From a checkpoint of a small mixture-of-experts model trained on Wikipedia.
Size: width 256, vocabulary 32768.
Below are experts of layer 2 (counted from 0) of a mixture-of-experts language model. Rows are named router (the router's row for the expert), gate (a neuron's input weights, with its number), up (a neuron's input weights, with its number), down (a neuron's output weights, with its number) and show model dimensions 0-255. Each number is 500 + 50 x the weight over its row's rms, rounded and kept within 0 to 999. Numbers have three digits each.
After each expert's rows: "comes before" lists some tokens at least twice as common just after its tokens as in all text. This comes from a sample of Wikipedia text that the model never trained on. Tokens count by the router's weight.

# expert 4
router:495497434482405449529492473486531448488518421586452474420504456490476479589429588504406579486436553530473536500458481490525501446478536466467471561535527491524547560614495509485485540539514484428568502432507545552495515568605533494533535503449577460424424462471636501430421477481555545471481529470477420482513506527531503550538479534558507339479480531463532454478500546494444463477563539516463559481578503503462630391502434499506414430583529510487563428578527507489550493529484539558465530441443555584437532613522611535560481532572455482499532461575564477540556495536530549614462479494448508607468539468524481462521484525481558545507445429598530516502569540534395479510503471482498472446511549420518435364497570494511391547464509474516418468402541432518475509516539487
gate0:547491362486505492446533557510464619518477442470472419443548520462567387528543442520468501554488598524532524473492513562492497394538480469416443529486622496555501550484464507499496463534531431439542453453407506473411490527457445486466505506434504539564507584529506517475397539510526508496500536538519564533450429500449521494462436534527494460503506582529448429476461443578501559399575555442591479571482532456482492502434481436503490507455546656494479400482515586428510483610546445461588476492539454522504433503537491543571440442526478476489594458540552514553546479520499588517497498411557498477532485521451436529469631572454554517473511500515452576474471471580509523495505445487479484444482498564415593558537519521519558561391589427470451445496515600430398484467532479
up0:532474421411506535404589548551472565550467419481464406479504421430490530517521405566424477580539511515527536506589594593508514424457491522527485572464609501622530543564558522529417474542501458429486529418531409427512570518393441513476479549463509436509531534497536506532469586500485487538478474631482517508507453453505544483406474465566497474545445525546528499446463519557524548459470534628474455508512531539470429617465483472465505477395483516512496424470388536443580465546596436499536418497474460536516469486522485520427440454532560550509505451521514532570496530524532538517605523434535508511535495464474500512545556524435486460424518403437470568471578469567568506513417495595469496458509454506523533536587555522629520601504494491489445579540515552534504532525511529
down0:449501557510495511557443522429498533487455519468468506456412545473372482504502545425485537477423428441507571543446443549511552604486491639533482442520459582489475434500526462497577523497531590543466511516537507568520605511509487456509555528492550465560541504576472551550487526482641623493552504497525395531470508439481553495533523413441541470399453500483530502534471597452547433514520456393565571506502413503510505414515459547542471467528545471481508503464461403589498440506481409493474459380493470555519587523488487548435533482499525532429499485468473518514521495433524477480457474584425509571517508613585467565514492459533569500469400544506566548450577533518478480541567400451495541447502430584485458516458551470551444438377510557544582416417511540500461511533558486
comes before: "1", "9", "0", "2", "8", "7"

# expert 22
router:486485414512442487553448492435513484425543524536570534457488410550504468527395550531465581454499524465595479551433517614405502545407558541535537587555600509524576521492532499566433544546518446493520492451375526521562554463491480480546519569475525447360519495525506422438467497525551508434404422476489483486471526498556610570403496526415483501540441523569518453516443504462482449498502546514489513614471538533446484450471450475463466485509524454553460427603529448486544456504475483599492543501449445628404469556539618474588522482422484423508505477544509453545527444526506562561465456528526531499464529527527501454539500495423508490533546492588486483488459543512474486477434540434604495554496567511553561514493642427467464565456423461446495449480478506608506454499446555
gate0:489425562619543401526590505414528443486468543504492524483494379525450495459456540501523544410398546498474463413493411516444478509514519560431425588604460457449490459551469478521550522623428469545544362563580457453483406428374494444508477409549467510457473412450514497458546481461500460480439509536491446436493521559462465458571545504457459535456481459562431501554540463594463543535462501461496575482511526535567486388436447477460543499438563449428486462364458474453469517571418550427494509525502538565438549460464527523625506463534510483464494490474424489474563535533514546489420501497452447492507410524524543556436465479490494545481466499520584516529532545399540588583494532485502560581501526510540595478475520520478470541482434514491511553500451472530508443509440458
up0:468464508547419463554465496472538472499450496440441467429552549516487508490432485459461492519425540590454535586583580487630481515520482405519502418581492498496472568519542597490496473573460483540439470496490541442515518500585446442433470557496466476468475577509561497487474528509486523528549489542466596521488451522474508432434485578399420511537441469452400510437542523504543566429524520475497432487523526514554445478500541535485469481488477472532402499514457500474412449430504529609423425554437496524532578577489568538356508483499363505445538552538614550459563386470489541460433505487583549584547468568532505570497561434540516537529546516488422518413504522525554473463516548504443536518475529463477395523491455572578508490550502537553537427403462523421457381461452428
down0:526483486374408440561474516505581471580451521505500470488570589495432520414401447522467511502558496514453431545517554492590569496522489478497525411549520397540533522430529544453555526570428516512496538547468466470514494488495394423479489488487607481501503545611440448542487484537557420540510538584515464492503507530515485490553498490490540481579497422433496426426388453468405473429518540498461495477539484491548538434442489532442452441511449449465543459595483539513418507464490530492455432538456495565458493461514532449559474474546503518602568477514537456483554581472409550507471540529530581586466497488488505508559561457623598506508493477497488517479474405539472466547503632572591452486433471559518442481508450484435516553557472482557535448448451481608553615450368437
comes before: " of", ",", ".", " and", ".\n\n", " in"

# expert 42
router:437488489466460415521424512478475473434609482646523486484512441415407452538452521561486485473452520465658539489428652531439453502345534516504510516446560449498546497509569560560465545478517497525540432505503511556489536510541544509535510479486532475475406571457538438497454540503547532460467467427491413525446461482575490525493493546498505453477451486542502426512461517444516495554589552541503521452500483418507553449495489414426538452514593425533510512584538464451552478509531580481361558461454470519461543507520539513559518529431493412557443472537592469546494502516390456517492425524418610548529615514523440428510544583452492438603417462595503502507464457557477476492538403521499486502474537472435511508487499443468444524470509496516521472438618494483513464544595513
gate0:569552476512540390546508523496525605514462551510454499417429477531541485492500478402549588465550484370537645477457484612498507441498491544464555478496422397515561576541498560459495587535501527560432468371446478480580594573511515570450482442444458482399475560450499482456509534456497531498527517456513486540409504444484467499481497571437470513533544392470526505530564519413525426477511518582488470483530495565491502425462445509384456372427500534479494532437452548509461532477542481470507495457420502530531568530470572567567510426447539505565565545474485475524466463502375526512389562515527557531542553386501404423553550511543533451533511498492531511545506529524486465460450540544438554592395473520496541463597572484515458445494501499481532515534444506496539419465483506
up0:518473460518531424524534542496522496477518501462501505518459572590542547517463461434464537491450444431419412447430484533550530579483533548531492512466487658392506406474454507510494454495478518516529574440563428581558624486430490512499590493484565540494462484568491484416443480425519486418567497528458553468507514537402498525500499419608505506499547428546483430457579476494428476489538495470499496476517467524510531439524450518603535541479452536501583521498446508464534435547415575467444552363398414535506440548495523502504412490476586479498554527526581542539517505612519585512532523566422507414596501537493494399462503497375551531462491601513531453541521483568577499560468463473572622420507548498565520451495511548463515556465557456528430520559477452473472509436486479
down0:521516540523541493482527500603438454562465358538491588516537490530504517535429567520558624478586530524559556549501466519505497525508485483436580513487489554532442457586477472470477585461488441426578496448501468483497482567473510519469470520472589468422449450524472546449507556574534550386524489500530421531366527439463614467557566460457504405506517509452553433518511541435465619447482434522433463438493566571534597483528406521543454545497471452523563603443522414522487581491523427461607534497424452453374443537493502530545511516429445417552459427500521527423496546473458487514491537477446519411507418458466543586569534458505494474545486491486515522503503522454433388489502452511488507488421509525516555565522509514510425521480451419390549571549430482493540515446503474
comes before: ",", " of", " and", ".", " in", "\n"

# expert 39
router:462456410485476410557433418480562461450556476557535460474550488482536438576393534535422581442429503454562487527442557534408467523457521511544488599510529435460539477509550546564472567540480463508526515528429584555449507484564524537561571557447533431416405520450550440410434483434511537456401453438464445547424533539518564514541587509467548415435447473576479449528463506426445458500511553582472534513567549501500557463479505448440450437528491436516542377566529480471550470442468571569452548461464495520424566529522581468568517502523500424502442417596535440551568415578455520562490509453487517557548585493537455505560488468414453480532447508555527543442487532567445523446545475481505553462557559506475530478511560462538422515444458452514516427457555465555565464556538569
gate0:546468463478470473529508439460483488506523548581505524512508498452524545574485546508429635507611475517539509573509507478622467482506499538485589486433473456483480606487483491483513577479455495447582511450551468543520454602460477531553519354505503460563437547527527490470507501485496537453410461392516545530631510430539461448486512434517468554539490534482441508465486537434434494426478433554503429418403525545477476567405601462457496479557501500440539470534496481508452419494481522503576611458561498603470508492512472487528486494437604457503523483496501597503578457578522586492471467606446529490565400361478458470488437501571474481490471409459530472543493599523563521520430395604535551520514415529527504488573464436443556563538463495414545482479547527502513509479500424
up0:528565516589551528497481602557518582498463410506523463447594460586412514362484488554428462516498457470575409505503529523530573560549624587391425492476570492504420532489568504481509495513434484418444550502426493486454452462456542455469525508502504393480485453498500534483529533562477502525515493556475495570469404478616544499519503586479564529571454543464467454522549436508520543575519439502472487507533524550503480480481596562492408478495476471466524542399463508458584537420542496544543489516499502541468504498519471624433467554570489517443469480459551420509436588456562528617586469474483530538471422541500465447519503599513492482499490466574497461432471458534543512555445470512373520505550520598505409496511522391603526407557538496502514507538454575490520481483585440
down0:437564431521448559445471487501475520560437472431406479494448575521501485421455493420545429407495527428583526489585531488502513452603512532553487514453509476422520498453458523580501571450488520541410495587484466511564485454477492541422399560456477401461561536503544594520556506495561525496475621447474496471446434535590535456514562413576471596529538509482524503630494478469408445517500471435464517579472500500496528493476524457496427413597521600559536437439481399556414516558400610464567495507468620461558434532572575492461533543393467560470516480521483557561499474515539437390501519438461518462460481534494526482544501475583464558479474485503540529493512517528522431465519541629541535525497501482458461539514508513475482483636487492501464480489557542447466514560514481
comes before: "1", "2", "3", "4", "5", "6"

# expert 43
router:550493425493477407483519461461566478528487491522554523428582535417470501601415525594410548365446452490525398468437530560477485485472547494544515568448677461446477568579490591620467549594489441508490442510501532559504467548520506486487535463498615464469516451449515444479527509405444528444438559401476501582480477499461526493544638452327474463465454410526506463437497535502480487469487478497435523536482571463521506443485452468485452462538485532434526441596518453478521526458428487496509506515457499485423473525536521468499552579599479435503493476585545435605504462490442495540470465485471543482507473492477521484510481472456403467509484431531489505520492469588510488417578488511501601438540519553488523560481578409541455485485415449556542424455526463529524560516481549
gate0:563470467523371504535433477536496534553464503494495560538474552467478514420506547545536496482551475487513473549461567484552510476457552551559395542463460507351444517510525539491518461447561567447489517517409554637486502465535568555504503512524430492448522441527489530455444494450489490425522538463415479539397619468431456468511545476513453495539507458457560544508489472509568520519500484524520565470516488459447489565500494504497561449359463454506515608428521489510566544605551505423471548442518450494476590483437611461598507473494472484542606557510516434471454544469490549492534527482499575606510426445544457502582412447628431514565615421522571510522456556556573523526464542443469413511506468508557482558567444545532596516477474498512585529502534510544427484392479441
up0:464564496392502562461531565487544590571590581589549473425466501546511477443584523513480495434364484537498542554479528463531428502498560454530525485471536605494608500412484514485481583533440469534500502478520517526530550590508548454598530461558507500503498496536525490486452550443370609522499492545496482529524476484563512514480603503567551502468480537425461572491473438517543455445535502431527559618563481551482393484462439511470463440537515498545518519532558470598444467507561455531424505506468551501620516421490431557406535381524480581501550490566486523546501426515516511463479445469496511445549558580498419480533473487488462575446419521519509588424539601549413536527485521526497438572524606507513506497470404563537493538399464527535504491452514560475512395519557473
down0:479483440446450488566553504540463493500503498551377479505521486599463464482515665510474532435533467497519529454528529525439491514525518545532489542528587431481495554515498412483528504578533559554477440538480515533521500464515476421515515523600451429456546509491538511464413470446495561493587563515554519504493502399456422427549532505547529496393423470529463536569444539486450397550522514582529515514485490522573461495526438511457530467585542438524559547445516488566356533477489479513518478433493463483547587513484508459559573438548457499462493487521566530481556553432371437376564458537551474619573474486458556444557555511516458495578415496540590550414609581483429420485513563530471499490476448476540549555565550474507532478447455551451583475419476538486533494474582617
comes before: "0", " |", "9", "5", "8", "7"

# expert 23
router:461457408487477417556434422484559463456553485555531462468546486490528439572390534539425577441435505462572479522436554525402461530453510510544486577515534457459539475515550545566482576541487453514521517534428581552446513488560519542548566556441540434426402521459544437404437486435504557448399454438471446541425535546517576523536586498465542418437450469570475447525437494428452467497506540590466529515563547501507560463492506448450457440524505434510544371568533472458554468434470565574457538474438489521416565535521585473576514508520503422513442425606537436546568417579453526549491511450492520560547581497535450498564482477420459468542452505556530536444498542563442520448542465476506555464556568506472534476505563465538425516437462455515512422451574468550557473552537568
gate0:502465499520479508490525459504618561496481474441585505478602501410609530506450477534483374452529535579451469532449498534408515463493528452494554470462537395512459567554461459545527507565440475581517509480523510547521409452419574546477468502492499586495496528483521420588518539493519466386581535511463563598477572616503527459505412482483488405525377491517476548579529512469487496461502461498529564536506574573567475471543496560453460415412545540440570484495504460483563561388528637503504570473457482461497494407384599556540524519559546479459473474467512525448490513439540429562566536503500535528577472450578474533540498528544544487474503504446428533558455404423508537513521553510505474521467431526499494491640508537521468493481559503458577405501448489542489447440495581
up0:543497554476444475539489399415402560527406516614427521475561438591580516484468530514559489558519494466571461472479519440483586550438468408464435486499533520396422575536492456416442545515431479455489542514560534430481516550509532515522522579509488494543498531563527554584506505603485570456463422470441470548524572549540510493532508566548528534543477513454493490493548465553512533413500491443515574523586490557578550438593504550455515521497508515501506531515505487481518603602431483458523471545518461528349526482459531533429511411507440570493531461475549430458518467534458488490510512446564475479371489487449491422455428616464527495497513593403505542484422436446524471506623511414551497483514506470400603522507455492521580445514507483367519478518464445545450532519481560
down0:373540513483505598455493507434539495568496446421475463481393556625418502520444499464517508561405404551595477444452547515500597537478542463514602494521525467525438549467574504483507502524519542404488446481527432577507518557488426530494537507533474569592470495596447504448503488536528519422493427416436391436495519513402490564547426536459478515456533531414425452497580405559447507484465385408453525495479504487492571466501447459458477533528554429459459528518508543522551507498523571423511377552573490521456511492437416519576522471407453542490503598483551549436503446551518494456513503537538380504434527512476477472482445438472514495483463475519497463465423488517524501457502468452589517511402516461441497410527496510441531504474571486596542527497469431582509457420495582
comes before: "2", "1", " |", "0", " |\n", "3"

# expert 27
router:489430415501472338491408442434622473517498469588495500428510480379427450481490536505507521517540501477557528482431498513470444510433519510521516583492509426455596492497530518540523626483501499605514504566532581522456519491490598542523543476572553488494456465434565484469455395552490509480496517547468481471490474538577538640533528499472497463478490422579530496493489527408478424490448565551484543488582470486539526475487559426482461448512470435537491402544548474475507479511352534556496527524513474494520486583521544527580527462489566504474535422671494441473477426611518545543488520453405502546473571475506514481479512511471507471617456458488574495476539521485477462461439481465502614497535517541449628478442511478523431495484479447583423475484507389586530454538486501
gate0:443475519437469512559504545608521418393533474554415507482477466444522535514525428451599486481513486496383470494443467409521502500590634543459503481542544460519563530530508470601604545470441468484531435426544497541445439537508493499555537402527557473592539484434503542459495535503524527449509553529464454478525567496554509534452535531517427422513587600535543518445357434470438484569500551478500545434572512455493528424397549528498513568489410470478582448470474542462457499484503535529514552630508506461462400541466451459493511496491530508578432569520476450486544501460458477473542426500481395498580531446533470497476454581555491566573502424393543514457530495500531565502477524473535600489446462436491522539481451457515411409478435399498519585474564508458439525466516429
up0:518584517520555545456551501560524474540478484549424496488529534491492364442504487483422355486466508560578534451444472505532508458394504503492436459469547535506529522515562511437445577512584554457536590448530449420556616595519514461561486601385514488463529435559535472503472459428457469512540447530499556489438436474535508418535414522489542490479451487466534529517498512519457428582514466524558566559390480518491523611605536427496467477608552546535490509572565414400498599492420437420517442554522475601536529482518500481552478520458525566519514485482481488486446455436482555473491479545572475560499488488438481392463493480460486546399580405595448499498500450427474475375439501527541533512475587540472439486471456448510482517530521560567566519488542447457523538515526540
down0:548516546485466499499548449586550546451469480446554574462511528491452478465512489474510476608464539442511512523524475489404493447472479482413457449543482585493584455491527513502578392543447456352566547442475513527489562592457436597518457568453525426537612518472538502444521563526514474432485488429478550474453515524519525566511385486483446508484577422435512554629515482506493496522559559529522593452466509532483455496534582508591473483480452476459526507461500477540424436390511509452476526530425488412518471524513612582520532587548540488509459432536529544576522439485441577551477431568566477430486514455489455503580538534494514493509543467493536409444400409521465520536530515543472556448595468440542430445536586454412513475509459561551466415591463460539604540512438485
comes before: "-", "=", ":", "′", "″N", " •"

# expert 1
router:494525489512534428527471407492598394501503452483561467452518456422477473538416520531382540464499451504499421460420524520476510502492506523511471610462502424517509519504560529512483658554503444494539542545446586520426529548523561537490517493454535434444473454402500497457501460460521531362463509459424502567489500522459531546494518452433471468451496492560495514507503507488479423452536472549416638571479498455419512491463536486463538481547468511500474403662536516516528496402531486531442528522458490499411509493521532515534546527540412361502498433599565443549496406524477531605509467484486505539489538489463484454615546508491442456496502514614487593440544502538471578502572520461522560456502543444430559416496509446486401522457445377522546458451504519560569455550556533
gate0:540523551578453441568466431537576547563499401489580502542463493467521511524477516502552478451516446515497502504545519520498419488540557598524536531438514615507441537470468493385538535583565424580483460514473465478439524441557593500488533540433422603454473480573522449560532513468498418603458484534452508423593469467521544491514568454483511547546522481441505471605568541469449494448449474534510461469515557450604448501473474404426607441494509579430557548477503412440521426496524522489512519489490521577559460497563512462442501461431588523527462584563503542597473450401468498475517525511471595493569488525586607594573450519504512484575542533454549423486460544491473572511464557546496497453477493536582477466528532366501459519447426514571566523531545510444462452570496421
up0:481509566451486521472426391391494534522518503482507526566596465449491525449540472507566496464471432565574548455600520546403512429559465482489483507492559522562430566535562490428545518451407497463453507500543457524472567480573526569506518385500533485445603583594492455460503545437511453480415511501600480559536455439475565601602583475470466520490560454506445429476465514537522499433547516479454467598502483561508505530614538518502452508591549546575448471450484432458551575450631527481443479470478409568476563524522495507497547524519485551511510409560442451484539465400512434595492470582579556479474508525543537485501435484510493498482579525557473498421439503463473578528502473525563417475453469455558474549515531620500506530577461541517570381445501478439517522462555494
down0:522416550565532540516467490605446459527491518526499545512433439492509502470454464522581522438570573555620578533418479577521378484399542499566480500469521515451541480620494459505530470517531524450463478557501540523553540512471497535545513482551438558540539480481477501505465561481522532547461510452411389502502509593527464465424499452444412523503453482536507442511484634485457541579515550436562502416554430484556531498465528618504426471526490534464500493507498529562489553467457573582538506533549474444467480457507469392510503575593474610607569593429599458439563424559565588556455490447501468537517476426464530579514473512554546557647486525462519510564427442542539426565441491449549503518421566558459521511530531499540469572578494455472538453519501510511472550484502467
comes before: " |", "–", "0", "5", "6", "4"

# expert 15
router:413398529453521481659469461529506530478580482463498466472510413418430501542396516505514504471440469500537455548484579549455465497494514480522528533390595449517499447537539585581431554499513380494474448468450519530542492517547506485625499560480519437477482526485494365490489541468490545373488499474403408488479473538540501584523512589470503408481446507532494524500422537396531467523587547565499528473511538464478537482503526469429535436499594424509488486569536457486593495390510511534383538488513421538459519508515529493521520571417518500574481463558623521566484497574406496546559481520545550500593500473567529528577555624469530470503476564512458539514495490553473556491554471518468517510556522452413582507583517474518443560461545512521528443432546465533541413540481534
gate0:554512449454477562564555468447531464473503526541592444578541492554486501479401505447449492472527584507493513472499503591541461523424508443546493420483449547509465466539485425441502406523519485582450557600593458490575548466423475471492496409457497559514628390446469480469477457443457538500455522479552567305538469605555547509549594478463547492509434563557456450502376475478562518492502476512525520580441419451538525450556429528519494533524521587500490525556556525399464529554530416518431439516582644456487423535514501493589574508485456531485519402522519403518531482492490442482479502529623452521482501522502451493446508549464486413500557497497554423554552461509512448451461529544426490423515513542438469500472466539503440416562531488467580524519535482509488496513467540
up0:581522490560461498564468548434518419476543448495514466511475531490464542580516555568611476573441542544590491579471439481499488426468548486581463525503392506454512480474536448548544532507495518537496516366452495478352517515490399448482495551468537531441501546434492566565531451549416508467588411579546530501499541487437556472389529550516550436516546520490530525522541448376573460416503479501450510592469535532468494458425457491471465609385610495482466411387500518468483562420434570471562601466474470521514479483560476488523457478462474503512445599481489549514518488510529426570593543484446432490572604565490531476551491448525545471529571502566496579563508529548554458512558441494473501580455518504503473421561539498483497475498433557424489476572514534597535493501522503
down0:504558480467639475603508502490549434448494463501479513523512557559566481502529563472552438514500433562549456459505584542531518482520535578623463454508503573505418521521566516474500498457586434558512588507482545475562568484486511434379490449467435408484525407536497534467465525479458527565606457524478495467466518412420530509520458474458568480525359489423560508550513491415481466558481485532522512500502456372539487520398492546462445589402520533537554505496562472489558512524494505475476510505478491413523509382517517502433435505513555504448527560464513564507532471467453405497415586496446519476567551438534513469533576472556501456534456541563564513492523564397487587496551390404432516421497530490528483581542400473535451471541580579464569492452522438438482571518437473
comes before: " of", ",", ".", " in", ".\n\n", " and"

# expert 17
router:416486549550538460642474495566517458472632477527508481444574441487461450500510544527484581486427477532494508502407497539506523446445564576525432555466542464505566456510526536587517540574519348466488548490472521499551643455584610456467553475515592443469490490517552458436462485443486547487450459500487424491420552474535565503491489551523611518439479439591538499491408488472433428546518592547465516559530574435498520455467457499489539462513437425486540489488497532517599537508510489560361545594405464501459563513508478533509540529521499488544515484510546469546476485586433455545425414471471556540561497517547479509522541453448443488579517454585535527499552497541493490525477433468458553446518601440474446473526535324581525514430517505506521471439519452551576473519495526
gate0:527433457521458504495603469522470480410525479524559532501485580504480489439598559462504533483448463563596450394498553545490496573462577444463526464491491441428480484498518431495503531488559485496510463636514563489502439473512516505495493516531434463435478500589411484481427537568602458562548520443462510448493450521561432578514511422446494495542493567511541463467451463605471455474407510455537545516466512510438483426570577449476518474472513495490505547535569461505487538465636493532430584543424429382512451458444514487533451609523487550504524559529467609414475478495530516399456508570547514542552496547458465486520483533540519454444540566437479547487393464472477589474529541473432501477390547579471557532484587636513495457381483527471456538433448516610516428443525522
up0:490420398485544579549485470462519406448492501454504483555528518528575421533524448509431548501616441473533557519476546517478564520573492543477513425455539517521560488525453503467559522463539541481555436560488442413429505461411547463608548544626522496456578569482429504499519517480481490478437571402519522533537474462550558410473438458510502537530527455467507406457460581579535575497471577483532395434548533521595491538516548532443465487571532419519556480520459446475562517511538425475471515558550554524525520541528483515439535434530406507545573557502524420464435558526568477527482483464410427534543483457437500542446468458525559445588471469503526470522557482465552402525525554454508549489535453541495572532569517530368514441563514600605570515544432494633515403503487535
down0:563511587470476570589548566454371501490596508525437477469432447503500538523550539545645472481522499524518418421509485535505541579553496494424455599465493427447507495356441570441533470443498475506510553407502540515573434509555538396548477499513496473524502583492510531557457473440497436523477533488507502551504468390482447533399518410507528561439520515460535512452450439443528451467535481474568452503577563502421456513467445447461482492542538420492545524509566553488472449477518542512513531399558496499411444476477569588515532436519525509530597415425489478520419466519534491485416579473538442481583427539439492460525474577506485489499527516473542519626527451419526521451581552388475597569453470507550543434528519544478547508531548575429464536493459559588570487520510493
comes before: " in", " to", " and", " for", " with", " by"

# expert 18
router:480470430504488484568394407526567512500556515550546443499506540472534523596397503546507522457425483513530456503453500558380475475503469525564509555528513460476497492446508520513490485503484433478498464536444568586360521512556524475605537546490547425489398515453491478355451472453448517430383519429469451548458499603542549471493483513430514452509420487523469394522460506532449525446532562554570531534556509516489511415485490505462444524531456496544531387592498492481515464451474531591492450423450444458412545534460524401498500491475481464513447501539562398522567454578441541493510550405467546509557560496559382481528517500436508466454454555479533539460581494556429542431505428480446506495531555491472476483473553467562344528422422448540579479489527489573580524524573518
gate0:521410462573479482576500565547460571607510490503397474419477506505461555462560439532472380521365490466593496534492484622437564458554582509509441527507387530513430493468511522474463516409467512524458549505553463455486512580507621516493584461566379495403548439492503500485475461519484495479481553524514503499486454433467477478426543497470554477564431540539493588503508545453513559452543561511521475490543498407479489492522466397503524594512527511506546479509466536431433451536541492455592556402384542503474428532424513468478505470510425442461562345522498564562440469501434518431588533471526521465493483567515485445523479514480504467504565512526513456547560595490423516554410497397450472455486486459588549500435585510475515539495581459536537499464535582500549541574493522
up0:520523513559468475535465497519529497443516500482561459563459517464449558452458520519469505468527421530507475495561440436565472516506464529539498562445418469423384507427474523431519464558590516473518574563508523522419445523427558552525554569563493518510502469576485562556540425521616458382554440375541551510400563492480550428567419466462407537390533404490550511521582466498449505630480404472495515557446614460494458636499482599558510473632536503452441457500470517510504479483454479508435585490467534518459514520513519467507477520458377442500566535542533615569500523454574485525475586532450565554501458387508483526538474488570517502527516414443410464462542468503473487493551523517474460504442450539484479516568481452527575572452491504497419450485460469484484443491481501
down0:554537507536495549549496435518541480529477533473504443463468546502475589418449539509588470399414622473551476467589503542543536513559512448512453485466432532482479494470500522482497512440559497430452520438578494526562469635494582508496584483547523555430531470522467518467474506503599533554489536452551444562496437396510537485507510518422490356583429540458529603584500482571502537537501470504511559504513536555520456506470618428525454497472504554567524512526487505447613532544398560463573477412567494592496495568478469451396586503502572385449442505500438549492505511487535528435444510457525524566473388535444426510564537415552526495475467467547498454530495462440460514480576494510485514427405508562517520375460501486497510467458406572509536472476556563472426573460470577
comes before: " The", " He", " In", " It", " She", " This"

# expert 25
router:494504394512466416550451391465570467425564498567557486459570491493525459556421528543447581459474529453598471542445544541418473495488520464535484534499558457464525460506540543535477564518485431510535494555392586594455516493547505562573548579420546479434399508442557413423434504453479530467408457403501451542441525530517556558501566489472578456453446498568523450539445495447438489503482499610469536535546530484490585474481523448430449459555492446543545373565522482432547471463438570572435534494420485502436561530503575453571474521547468402558458458592547447512551416565462514547516486440534541563553596484540443518554524503425479453527475510561539536470509568560442508457553465503505536452560562507498522487510545463555437488456444464532513432440583466547558459544525573
gate0:513487472618512571594566491435510521493465458478569487496503457475540529467527551476415497412485415493599477556530525548561491461566526475475449476610498495478414516429631652465565475412472383498524479468472479535586531513504564495491476552491469560546470489445505479468495440542541448476433473465580503482564552526373573452490452520483471441492467440557488541562484497448407496587526440538388518498508509514504480480527339410502538464551449509486511466453535535656501446529409496508556504509467514431575451483544478496582507553545464456525476475502489462494441497522451507552495534478521434477528447576424437433390374547516511505496507376492524472505549451545553584506446492569526440552540525468457469554420517495527527504507439512401477479468552493591490524504501498
up0:545506512536522525476545483485531514460515527510515497481473465533488453434536558593534558557540382476518470474507441551498514513565538573441516516497523543555429466467466447515435463566439468363517553478491506574523590381565480440454475542422548509602527493441497490530527507479482438522478481490574527461493497442498565436486414590450457459534450542605520510575430446588445457526390466473493498442450572472511505443540471519557567434567534539549510473484378406554461520485416498510480548402504476528551527575533482525398453496482554469500524475421433534597514529566515524550470509390551531457471631472428440517543524452523468477532416488566494479550585458605461493584475465493366448503489596537456535487456527496555520575532462471456459484483506545634509490489572560
down0:554542513557402472459537461534534536458437455408457491382495478499452575481534447511499575492549551499517482557455508480506519519397559642562514552531397583553489489472515507523523547444526493548501470579550491450493508500443475468562529535480458502458611536482478509613496489517524461504489567468529541543453479516481587513495500544570560557447523438521525447528498483525630482585542480604514512435523453488542488614426520469473622541520550577507539469443538441525490513534517547422504626477589528413565463551534558463420455521546407466556561555463455528533502526474497435522553505474424507509596499531520432517522507439566473444497511506438556510640494459511466499474518455557385499525565438449529446526544445564507567526560491404457499525471578483368506587546448532
comes before: " |", "1", " /", "8", "7", " as"

# expert 14
router:501379400594495386552492400513625457473570483488468463498486530541547484547457485500436588436405474468600482546444512552420470495463536509582512548517512457435459552460468534490521483526400436534519480529432569469448536591519460488493538459471522414476390538479527481435451513456490499462465509465505491496395532593590565512537531598456467455384480469523580494557417459465522468484536517562510521446514553484527549405462498433514538487525555499546519404603586483494565424538554545579477524493517519517437533584526645470527496574503472476465411441516503452482479486611476464497525526451501524561475554511561405524571469535487433529470446465507549532507490504633454548496566546523511541476576548479547548483489508524528475526489481498589483418477554543568604495538541503
gate0:516492642528561548589622504471439567518542520486511497573543546545487517499458476497479450444506430463525443457566495496491551531430533491490556516503489498469449506553511534492487533390472522490426502470436417434692531467551484546597472537413494553565538518525479495433498565460489525497486508484493458482426457485547485483465465442450424522454509399500442516512498460539514537447542447526516544588402558531497407418432482556519557431452584452512483417438453519503529481464550420551461459484489483446460514458493489635538430440454538476468483451427464473535545501559542574562462607549533469525410519516505459520504448421399495471578499521470517531403509490457404553520475459520557530574576500379489472506595424468542442382490521423528463511426559538540524513517571488
up0:446508536483589481497513497501463537580571484517521590543551508521511566592375494482469501480499608500583496534443449410464480443482483522474525445557496523449475522494535528473515429499566583492463580591489504519544453508508467554571538486465543497472478518538563477504513497486445482395482489471510480494458482430579598432446444389516442554427558530575378520474554478487533524429567466486485514561545508468503484424454492394569549577448566457466645559511463616481549580544567545369487525515482472538490424537528420527496538442550460533517516502529479529452598613506473563503605489475445460402512485492557404478510516493483482517512487469556523485464403526530515440568339549449430490542579467476527441501515512402443532487579481475465495542502519503562508409509484474
down0:546575629462495567537478460540335515482464496498598477421507488581478506437590431491509472513413456551464508557440530418519578407477509517556487574415537400503543460581422441492470502478424491551436552524519512488543546540536480475562448496535492509453524499539510439531446412421492499530544424479564553555391528509543350517415508510490493458560378485532497545476560502445529504447491513535510518541532532596467477454477516499457451548498544490537446447420446571452563452416462488489621456478441483475530479508435511521527524535526481451534513483395491495488522449448554527516552576449490458475482427507582491477482429500471520510503476440442512426553451512461423456444505527508511563415503507446453527589409500422476499468471607451539624484547603421521518505462476543
comes before: " The", " In", " He", " It", "==", " of"